config.yaml
num_hidden_layers: 13
hidden_size: 448
n_experts: 48
experts_per_token: 6
d_expert: 128
d_shared_expert: 0
hidden_act: "clamped_swiglu"
moe_layers: [0, 1, 2, 3, 4, 5, 6, 7, 8, 9, 10, 11, 12]
router_score: "softmax"
normalize_top_k: false
routed_scale: 1.79
balance_loss: 0.00273
balance_bias: false
init_std_router: 0.0348
lr_router: 0.000714
num_attention_heads: 7
num_key_value_heads: 1
head_dim: 64
vocab_size: 16384
norm: "rmsnorm"
norm_place: "pre"
norm_eps: 1e-05
positions: "learned"
qk_norm: false
attn_scale: 0.125
tie_word_embeddings: false
parallel_block: false
init: "normal"
init_std_qkv: 0.0325
init_std_o: 0.0
init_std_up: 0.0325
init_std_down: 0.0
optimizer: "muon_variant"
learning_rate: 0.00595
lr_mult_o: 4.0
lr_head: 0.00822
max_grad_norm: 1.0
warmup_steps: 200
schedule: "wsd"
decay_fraction: 0.884
decay_shape: "linear"
final_lr_fraction: 0.0
batch_tokens: 65536
max_seq_len: 1024
doc_mask: false
train_tokens: 946200000
max_steps: 14438
dataset: "wikipedia_en"
Below are experts of layer 4 (counted from 0) of a mixture-of-experts language model. Rows are named gate (a neuron's input weights, with its number), up (a neuron's input weights, with its number) and show model dimensions 224-335. Each number is 128 + 24 x the weight over its row's rms, rounded and kept within 0 to 255.
Before each expert's rows: "comes after" lists some tokens at least twice as common just before its tokens as in all text. This comes from a sample of Wikipedia text that the model never trained on. Tokens count by the router's weight.

# expert 25
comes after: "| ", "–", "(", "; ", "201", "0"
gate0 [138 130 109 121  97 151 157 132 105 151 123  78 130 108 113 128 133 136 121 108 112 121 125  89 125 153  84 146 100 109 152 114 142 119 106 104 121 139 102 150 108 118 159 133 121 167 129 122 122  92  99  79 146 149 106 125 110 117 121 143 155  79 107 125 100  95 148  75 156 130 108  98 115 124 145 110  96 125 122 147 137 153 110 119 100 136 165 133 134  86 108 123 108 136 141 147 151 119 141 110 140  90 121 160 134 144 130 108 159 100 131 123]
up0 [143 125 130  86  82  99 132 140 128 139 101 130 114 104 161 112 163 144 144 142 104 132 111 131 148 147 122 120 143 132 135 160 154 100 139 134  97 103 131 142 124 103 177 140 138 150 166 137 138  99 135 116 122 178 131 100 165 143 105 173 142 102 130 116 117 146  93 116 122 134 117 114 111 106 125 107 143 165 158 128 136 119 154 126 113 128  77 117 101 149 106 131 129 135 111 130 126 108 139 110 161 116 145 122  99  90 162 142 181 128 111  76]

# expert 22
comes after: "\n", " ", "0 ", ") ", "1 ", "2 "
gate0 [102 137 141 125  96 164 118 174  99  97 113 120 141  62 115 148  95 142 223 134  90 120 105 155 139 171 118 132 111 132 156 133 124 139  79  93 105 149 116 132 132 124 114 140 126 125  70 119 109  99 115  91 117  87 115 156 124 107 131 122 118 143 120 101 145 160 127 133 195 134 157 172 137  99 130 143 129 129 104 111 115 140 141 134 135 115  73 186 129 126 144 116 158 162 137 134 102 148 139 112 152 103 123 107 155 160  59  81 118  74 142 107]
up0 [137 143 130 122 146 133 107 125 107 142 146  85 112  83 136 154  71 150 175 132 141 137 119  97 134 162 175 115 168 153 124 142 113 115 117 100 116 120  76 118 142 128 120 157 107 151 108 136 129 133 136 110 119 113 139 154 147 132 136 115 143 156 120 153 136 138 109 116 152 153  67 155  90 162 125  88 126  91 146  86  95 107 142  94 118 159 121 183 146 124 136 104 138 127 128 105 129 148 130 163 140 102 121 105 148 146 108  86 139 133 140 148]

# expert 9
comes after: "the ", "in ", "of ", "In ", "==", "The "
gate0 [126 117 101 117  88 144 148  91 127 124 124 127 100 133  87 125 137 137  92 121 120 133 120 133 160 134 128 118 152 128  99 146 133 110 154 183 134 184 117 122 132 127 135 157 141 129  76 116 117 115 124  85 131 115 120 125 153 104  95 159 153 128 123 167 153 118 122 104 119 151 102 136  99 159 118  95  91 116 111 112 111 144 152 148 116 120 124 111 155 118 129 111 122 140 173 109  88 119 104 116 123  98 155 108  97 103 128 132 173 167 160 108]
up0 [144 121  95 113 103 156 133 141 123 131 125 123  98 128  92 128 117 150 112 120  97 170 139 123 143 122 161 142 127 143 112 163 112  99 139 164 132 166 130 120 126 138 155 159 175 142 101 126 138 114 106 114 106 117 173 133 151  95 112 148 135 126 142 158 122 118  87 101 110 173 102 157 124 152 104 122 117 101 122 104 122 154 120 175 124 146 117  86 164 109 112 115 115 166 152  93 107 107  91 103 141 114 149 109 153 125 124 155 143 141 153 119]

# expert 26
comes after: "the ", "a ", "was ", "and ", "to ", "his "
gate0 [133 111 132 134 139 129 104 101 108 115  75 150 119 134 113 126 122 132 132 157 133  92 119 116 124 115 128 102 148 145 158 124  96 157 125 124 113 146 157 102 120 101 137 115 109 101 139  97 163 142  99  93 141  77 112 113  65 130 105 134 102 117 156 130 111 112 142  99 108 135  79 103 151 129 119 125  94 101  89 116  87 127 143 168 132 125 140 140 135  96 122 159 115 130 120 117 113 131 154 173  69 155 173 122 126 111 117 129 144 148 125 149]
up0 [116 129 141 144 147 132 110  75  69 113  96 119 141  99 114 125 103 146 133 130 127  80 160 165 101  86  93  99 161 146 120 142 109 161 164 109 161 126 144 128 149  95 150  96 120 115 128 124 120 182 123 120  99  83 142 133 100 118 106 144 103 133 127 124 137 119 156 127  93 134 104 141 143  92 128 110 134 106  95 155 134 123  89 150 144 172 130 127 118 125  79 145 137 106  90 113 126 153 130 165 112 116 159 124 151 117 154 105 123 155 119 133]

# expert 7
comes after: "| ", "201", "200", "202", "199", "–"
gate0 [171 136  64  83 147 128 115 130 144 131 164 107 125 146  92 104 156 156 138 163 153 116 134 144 160 151 103 141  93  83 101  99 150 136 163 139 177 137  71 103 118 121 145 122 185 129 106 161 114  69 137 142 125 115 102 112 136 130 134 111 122 131 132 137 149 154 119 127 146 104 137 110 116 149 121 139 128 109 103 133  85 148 133 131  94 119 118  99 108 120 185 137 138 103 129 140 100 139 132 157 162 121 127 157 125 113 114 115 123 143 140 148]
up0 [116 151 122  91 135 135 154 148 130 137 131  88 119 124 163 142 144 186  50 141 155  75 122 106 106 147  81 119 124 142  90  98 141 196 137 146 141 140  76 165 110 112 100 124 166 160 154 139 166  66 108 106 129  82 110 170 150 104 149 117  56 157 133 181 138 112 155 107 107 103 128  59 127 140 126 195 101 113 118 109 125 124 175 119 100 128 145  96 151 137 143 162 119 129 105 101 148 174 105 155 146 120 108 176 130 119 137  82 143 138 117 138]

# expert 34
comes after: "the ", "The ", "a ", "his ", "s ", "=="
gate0 [100 117 120 156 111 113 109 119 139 116 118 131 130 103 119 131 203 121 126 153 149 116 136 160  64  87 137 122 117  84 135 156 157 134 144 157 158 126 126 124 120  73 147 119 119 119 103 119  83 106 127 125 117  95 145 139 113 181 131 141 135 128 180 140 141 148  86 114 152  90 110 137 160 155 159 116 133 122 137  93 145 183 139 103 103 142 157 132 160 100 168 135 111 155 146 133 146 145 132 137  94  99 131  77 150 137  80 120 171 156 158 157]
up0 [125  93  99 136 117 126 118 112 124 124 126 143 145 139 105 109 186 136 132 135 165 114 154 166  94 111 145 119 111  97 140 165 132 135 151 162 135 142 141 114 168 103 162 125 144 129 116 132  90 110 138 135 101 123 153 167 136 192 124 170 132 116 183 145 160 132 120 111 151 113 134 113 155 126 152  95 120 136 129 100 148 178 142 116 125 128 141 112 141 135 167 139 125 167 165 129 138 141 131 115  82 114 137 112 150 115  89 125 190 146 120 140]

# expert 40
comes after: "|", ".", ")", "==", "\n\n", " "
gate0 [147 136 139 138 132 181 160 102 137 104 136 170 148 138 100 150 135 160 103 165 100 115 131 131 109 117 134  94 134 127 130 170 150 109 113 147 122 122 144  97 158 115  88 117 141 137 160 120 118 102 135 142  86 115 150 113 142 123 134 140 201  91 146 129 102 125  87 107 126 121  74 147 120 117 119 106 147 104 149 129 113 114 134 159 139 104 116 152 111  69 146 224 131 126 156 127 113 122 117 116 111 122 107  86 139 130 116 118 143 132 144 106]
up0 [142  92 136 149 124 146 131  78 132  78  95  94 130 145 145 156 114 162 120 106 129 140 103 118 139 122 184 117 125 108 134 105 117 123 131  99 144  92 138 141 175 157 100 111 109 139 145  95 118 121 118 153 107 106 152 137 119 116 140 119 137 113 128 128 121 116 121 120 122 130 125 138 104 114 135 122 105  96 145  82 157 110 165 121 147 150 148 121 106 116 100 165 105  93 143 147  99 117 157 152 151 211 136 147 168 128 140 135 114  95 124 164]

# expert 17
comes after: "| ", "; ", "1", "/", "N", "P"
gate0 [ 91 121 116 129 139 132 131 120 132 138 128 149  77 122 117  86 156 119 126 145 103 111 104 117 124 127  98 125 108 111 134 109  90 121 133 123 180 106  91 108 119 133 124 135 142 139 149 180 123 106 113 142 129 132 142 103 116 129 156 141 121 120 127 136  98 133 111 125 130 125 164 123 159 148 132 106 127 130 123 154  97 151 117 105 134 106 139  94 152 129 126 114 126 115 141 130 166 157 153 154 111 109 117 121 118 125 154 113 156 152 101 129]
up0 [ 89 111 117 106 146 116 145 146 162 128 137 143 118 160 132 110 125 107 135 129 123 134 125 124 117 135  72 111 112 102 112 116  98  97 114  99 182 137 112 116 114 143 152 109 157 138 144 155 142 135 124 123 142 129 162 147 117 152 132 153  51 126 128 157 126 149  71 128 137 105 177 111 150 160 162 115 124 129 154 130  87 121  67 133 147 112 100  84 142 145 146 139 119 156 145 146 146 144 110 121 161 100 129 135 113 128  97 114 129 136 113 131]

# expert 8
comes after: "| ", "; ", "New ", "T", "B", "R"
gate0 [156 150 114 148 132 153 143 120 103 107 143 142 111 107 104 108 148 150 130 149 118 143  61 134 136 123 107 133  93  85 160 159 181 133 142 131 113 127 135 109 158 125 158 123  93 155 104 126 136 132 132 121 121 162 128 103 114 121 112 134 144 114 120 138  97 136 159 137 163 119 141  66 139 145 125 136 133  92 173 114 187 116 182 107  86 100 123 156  93 105 110 128 139  72 158  97 140 101 145 149 132 140 108 113 115 129 168 101 148 138  84 128]
up0 [125 135  73 101 131 113 133 129 163 119 129 121 120  96 113 110 137 122 144 130 144 123  55 115 148  81 113 156  82  80 141 136 119 137 131 154 125 147 109 120 158 102 136 113 116 152 135 134  95 131 124 120 150 159 169 122 123 113 142 108 149  98 157 125 121 119 119 162 120 120 132 107 129 158 103 120 114  87 141 121 177 105 159 121 115 129 116 131 101 124 142 144 116  90 163 115 107 107 133 129 157 115 137 100 106 141 185  91 128  97  99 102]

# expert 30
comes after: "\n", " ", ") ", "1 ", "0 ", "2 "
gate0 [ 96 122 128 136 104 149 163 149 136 106 106 148 125 167 136 140  91 135  85  98 151 140 140 114  99 113 127 118 164 117 127 169 157 147 116  91 109 114 144 156 148 132 110 142 113 106  80  97 148 136 119  99  74 108  99  86 145 140 159 113 111 130 106  81 137 150 148 157 133 124 142 205 142  97  97  99 156 143 161 145 109 158 120  96 115 113 124 118 136 108 156  88  90 108 100 110 144 122 142 170 157 103 115 112 126  89 122 149 103 102 148 116]
up0 [102 105  89  89 100  97 127 181 139  90 134 105  84 143 118 110 111 155 172 101 131 153  67 130 109 147  94 117 120 146 150 156 167 145 134 108 100 105 155 214 155 171  81 142 129 117 107 120 163 126 139 149 114 137 125 124  97 110 148  91 117 128 130 123 129 124 101 187 128 132 123 172 148 106  96  69 127 167 178 114  99 124 120 147 133 125 102 107 133  95 112 120 107 148 120 122 158 127 130 115 116 120 115 154 151 107 111 108 147  89 122  85]

# expert 21
comes after: "the ", "to ", "was ", "a ", "and ", "is "
gate0 [118 117 116 105 142 163 110 120  98 130 153  96  91  90 122 138 144 114 144 159 144 116 103  88 142 121 120  94 136 112 133 120 134 153  97 173 170 145 120 144  93 147 105 136 101 127 114 158 116 131 135 117 144 125 163 132 150 104  97 122 129 146 159 145 127 134 113 115 117 135 170  76 137 125 172 124 106 153 109 135 112 125 103 150 127 152 149 117 157 124 119 116 160 113 140 117 121 153 142 156 104 154 142 151  98 110 124 114 165 150 123 165]
up0 [138 126 101  63 144 129 152 138 138 115 166 101  81 138 109 151 127 169 127 110 175 115 130  77 145 139 138  93 140 121 140 132 134 160  91 164 184 143 127 134 112 111  86 150  94 112 107 175  96 106 138 111 151 127 144 134 178 102 106 137 113 155 167 156 151 150 131 121 136 123 129  81 139 145 180 157 122  82 132 125 132 120 106 123 111 169 142 109 134 113 133 111 142 111 146 139 183 101 129 120 146 121 116 147 117 116 100 128 154 122 122 130]

# expert 5
comes after: "the ", ". ", "a ", "to ", "and ", "that "
gate0 [137 167 119  92 103 117 125 124 117 120 160 150 152 168 132 163 105 119 122 138 122 139 139 128 105 125  98 147 130 152 142 131 156 110 130 155 104 134 112 129 123 134 146 117 167 125  86 114  99 120 151 161 100 115  87 137 129 147 116 140 135 170 130 134 179 148 141 118 126 101 125 143 127 142 114 103 142 137 157  82 129 138 148 114 145 169 119 115  92 111  94 183 146 139 132 103 138 163 130 145 101 141 104 125 158  93 103 138 153 116 162 139]
up0 [164 184 123 106 120 103 138 132 131 117 120 140 135 177 131 131  88 123 139 116 107 159 116  96 105 115  92 119 138 156 127 185 183 150 144 126 136 146 124 101 177 118 171 129 135 147  92  92 104 111 146 148 104 134  95 120 123 107 114 140 116 137 135 104 178 135 140 140 108 123 122 153 126 146  93  94 159 153 135 102 135 120 162 116 150 182  99 100  87 148 108 154 131 152 145  98 105 172 113 136 135 126 124 142 146 133 118  92 117 130 157 127]